Experts of a small language model.
Size: 11 layers, vocabulary 20851.
Training: a variant of Muon for the experts, 538M tokens, 8211 steps.
Below are experts of layer 2 (counted from 0) of a mixture-of-experts language model. Rows are named router (the router's row for the expert) and show model dimensions 288-319. Each number is 128 + 32 x the weight over its row's rms, rounded and kept within 0 to 255.
After each expert's rows: a language model's description of what the expert responds to. This comes from a sample of Wikipedia text that the model never trained on.

# expert 23
router [170  98 159  92 162 155  99  85  99  92 162 100 153 101 169 167  84 167 104 162  98 163 154  96 164 154  95 161 104 105 175  96]
Description: Table spaces, country codes

# expert 21
router [170 105 144  72 165 164 107 127 116  92 158 121 153 129 147 162 105 157 111 130  91 166 152 111 157 151 109 154 113 110 149 120]
Description: Word-initial capitals and fragments

# expert 25
router [138  98 151  98 159 172  93 112 104 102 147  92 163  98 157 200  91 147  95 161 115 187 150  95 165 184 105 161 110  85 161 108]
Description: Later digits, measurements

# expert 9
router [166  98 170  85 149 162  97  86  93  94 156 105 150 119 152 162  85 152 108 172 100 168 155  93 173 146 104 152  92  98 157  84]
Description: Prepositions and particles

# expert 60
router [174 116 171 100 167 158 106  90 119  77 176  79 150 101 172 162 104 156 102 168 105 164 125  83 163 156 106 170  79  90 172 100]
Description: Periods and F-words

# expert 50
router [138  98 152  89 161 142  51  84  67  96 170 138 128  35 162 164 119 182  73 166  82 146 112 119 135 135  80 144  98 108 133 123]
Description: Commas and conjunctions

# expert 62
router [142  89 148  88 157 148 100  93 109  96 171 101 152 122 166 181  95 150  95 169  97 172 149 102 144 181 107 157  97  99 158 105]
Description: Digits inside numbers

# expert 19
router [165 100 150  87 158 164 103  89  99  92 154  94 151 103 158 181  94 165  98 168 102 163 149  95 166 154 100 162  97 105 175  96]
Description: Adverbs, trailing digits

# expert 43
router [145  93 124  88 186 143 115 110 122 110 159 109 177  97 139 147 101 156 103 144 124 160 197  97 160 177 115 159 108  75 163 134]
Description: Lowercase word-start pieces

# expert 40
router [162  98 156  92 160 164 100  89 100  87 158 100 156 103 162 173  88 161  97 164 101 163 153  94 166 154 100 162  94 105 177  95]
Description: Dates and numbers

# expert 18
router [150 105 152 105 144 147 105  89 115 105 154  97 142  86 157 156 114 164  94 171 108 179 142  88 148 154 110 144  96  77 170  95]
Description: Clause-linking function words

# expert 47
router [150  95 179  96 155 159  95  96 102  85 148 104 148 104 156 182  99 160  94 170  85 164 139  97 167 161  84 144  79 115 193  88]
Description: Zeros in thousands

# expert 55
router [157  91 160 107 141 165  75 102 107 127 198  96 161  86 155 143  94 145  61 143 105 131 157 118 142 164 114 177  93  98 162  76]
Description: Function words, table rows

# expert 0
router [169 119 169  97 154 169  98 103 118 104 153 105 152 111 174 175  91 157 100 172  97 141 148 119 149 135  89 152  96 128 183  67]
Description: Name-ending word pieces

# expert 59
router [158  78 159  84 156 179  97  80  95 104 150 123 158 114 170 163  83 137  78 152 115 148 151  85 158 173  87 189 105  79 174 101]
Description: Plural nouns

# expert 8
router [165 110 163 100 154 167  99  89 108  88 155 109 147  91 157 172 100 161  92 154 105 152 149  99 156 163 106 151  97 108 168 101]
Description: Closing brackets and quotes

# expert 29
router [153 103 160 102 158 171 107  98  93  86 153  91 154 103 165 179  83 159 105 178 110 158 151  94 162 153  89 157  97 106 171  95]
Description: Month names, terms

# expert 41
router [139 112 149  97 145 147  97  92 104  95 220 121 144 113 135 203  97 118 113 190 104 136 144  78 166 143  91 182  99  75 168 112]
Description: Preposition and sentence starts

# expert 16
router [152  81 118  89 134 155 129  76  78  91 170 111 149 132 131 181 102 157 109 173 102 191 163 107 139 163 110 191 105  89 149 121]
Description: Initial capital letters

# expert 17
router [163 114 129  64 145 160 107 102 132  89 141 127 150 115 177 142  78 151  82 173 131 143 134 114 136 162 129 138  99 112 149  99]
Description: Personal pronouns, name pieces

# expert 48
router [165 105 146  94 148 147 103  78 102  86 173 107 135 102 149 174  94 150  90 167 104 166 151 116 160 162  86 178  84 121 163 108]
Description: Name pieces in tables

# expert 38
router [165 104 136  96 168 158  91 103 100 112 202  90 156 102 147 190 109 158 120 167  97 167 146  99 170 140  89 166 125 114 189 105]
Description: First names and pieces

# expert 39
router [135  96 143 116 165 139  88 105 106 106 158  60 138 110 166 149  72 158 100 160 118 147 159  84 157 167  74 160  91 130 157 124]
Description: Verbs and set phrases

# expert 5
router [141  87 152 113 147 194 102 106  85 108 120 103 158 127 189 137  98 143 118 138  86 142 166 109 170 152 108 150 102  87 151 116]
Description: Singular noun heads

# expert 4
router [121 109 131  99 150 150 105 101 122  82 143 115 140 121 159 153  77 159 103 156 121 178 149 103 146 153 129 130  96 107 173 106]
Description: Mid-word name syllables

# expert 11
router [173 108 140 112 163 153 110  83 121  83 157  88 153 127 142 138  94 134  90 158 109 158 156 103 181 155 123 147  94 114 172 105]
Description: Digits in coordinates

# expert 44
router [172  91 139  89 149 183  94 115  81  93 152 106 141  98 158 192  80 169 103 163 106 163 127  73 163 144 107 151  96  85 193  81]
Description: Plural and noun suffixes

# expert 58
router [161 130 144 127 143 150 108 118  62  94 173  89 167 117 174 167 123 139 102 163 133 114 132 146 165 135 102 165 110 115 147  79]
Description: Determiners and possessives

# expert 34
router [135 100 138  90 163 147 126 112  97 102 153  86 153 100 164 212  89 128  78 134 107 141 165  90 166 137 131 162 129 102 148 115]
Description: Word-initial pieces after punctuation

# expert 14
router [182  92 151  98 164 131 131  88 130 110 134 127 159 138 187 128 105 159  92 154 118 166 162 106 144 160  94 175  80 128 152  95]
Description: Foreign name fragments

# expert 3
router [134 134 144 100 171 139  94  66 111  95 173  89 122 115 149 160 106 155  80 164 124 144 185  99 155 155 101 154  65  87 173  80]
Description: Past-participle verb endings

# expert 61
router [137 104 143 100 153 152  66 118 124 101 160 110 153  51 140 144 120 146  46 135 109 140 123 106 137 149 119 141  50  72 148 111]
Description: Prepositions after nouns

# expert 32
router [159 103 151  96 158 160 103  91 103  91 157  99 148 101 163 173  84 161 101 171 102 173 155  96 164 158 100 162  89 101 173  92]
Description: Year digits and medals

# expert 33
router [134 125 126 109 152 120  78  73  89  83 177  96 166  80 176 193  64 144  81 166  70 140 143 141 149 177  95 136 112  98 144 101]
Description: Commas and of

# expert 10
router [150  96 178 120 129 170  53 119  84 118 206  81 146  58 160 159  85 146  71 145 100 154 135 112 128 137  88 177  94  91 141 106]
Description: Copulas and auxiliaries

# expert 31
router [141  80 145 112 156 142  99 105 116 102 161 121 188 101 144 159 123 143  95 138 114 143 140 104 149 133 117 169 103  64 169  90]
Description: Capitalized word openings

# expert 2
router [139 117 122  62 158 185  85 111  92  98 154 107 163  69 150 161 100 185  79 153  97 160 150 106 138 157 112 158 104 105 160  99]
Description: Table pipes and headings

# expert 46
router [168  96 139 102 175 196 105 106  96 101 141 103 157 137 132 123 104 159 119 133  98 140 151 121 142 185 106 152 108 131 138 103]
Description: Institution and group nouns

# expert 22
router [157 103 159  91 155 156 103  91 103  86 159 100 148 103 159 169  88 157  95 173 102 168 153  91 162 162  95 159  92 102 174  98]
Description: Table cells and decimals

# expert 45
router [166 129 136  88 160 153 142 133  92  99 112 111 160 124 154 167 117 134 117 138  85 146 176  94 122 171 155 168 123 118 150  66]
Description: Name-initial capital letters

# expert 53
router [176 123 158  93 162 148 115  90 106  92 143 110 166 105 162 160 107 150 120 180  90 140 134  88 166 163 105 168 100 101 165  87]
Description: Zeros, percent, million

# expert 20
router [151 119 174 117 142 145 120  99  92  79 176 110 164 107 131 169  90 166 114 169  84 159 187  97 153 142  90 135  92  99 162 103]
Description: National and descriptive adjectives

# expert 49
router [146  93 177  56 161 160 114 102 112  97 187 106 155  76 161 170  76 158  96 177 114 153 151  97 149 160 115 146  99 106 161 103]
Description: List and clause connectors

# expert 63
router [146 107 142  96 146 149  80 119 105  92 182 129 162 106 146 160  98 158 137 227  66 136 167 118 125 128 116 153 126 100 192 119]
Description: Table cell separators

# expert 52
router [157 109 140  97 163 147  92  77  58  98 151  79 158  89 166 158  73 177  98 156  91 169 129 118 148 158 101 150 108 104 157  85]
Description: Commas and clause breaks

# expert 28
router [160  99 158  97 152 163 103  89 104  87 160  98 148 100 163 174  87 155 101 170 111 171 154  96 162 154  99 156  92 105 170  98]
Description: Years and "United"

# expert 36
router [158 101 156  88 165 167 106  92 100  81 160 102 142 100 164 169  76 156 101 174 117 159 157  99 167 157 100 161  93 102 172  95]
Description: Spaces, currency, math symbols

# expert 37
router [137  98 138 115 155 186  46 109  98  90 186 104 130  52 145 135 130 126  57 139  64 130 134 114 191 145 112 151  91 122 148 109]
Description: Paragraph and section breaks

# expert 56
router [131 103 182  95 183 135 117  78  98 100 155 123 174 157 129 157 109 165  93 155  94 155 169  73 191 141 113 158 101  66 157  77]
Description: Agent and adjective suffixes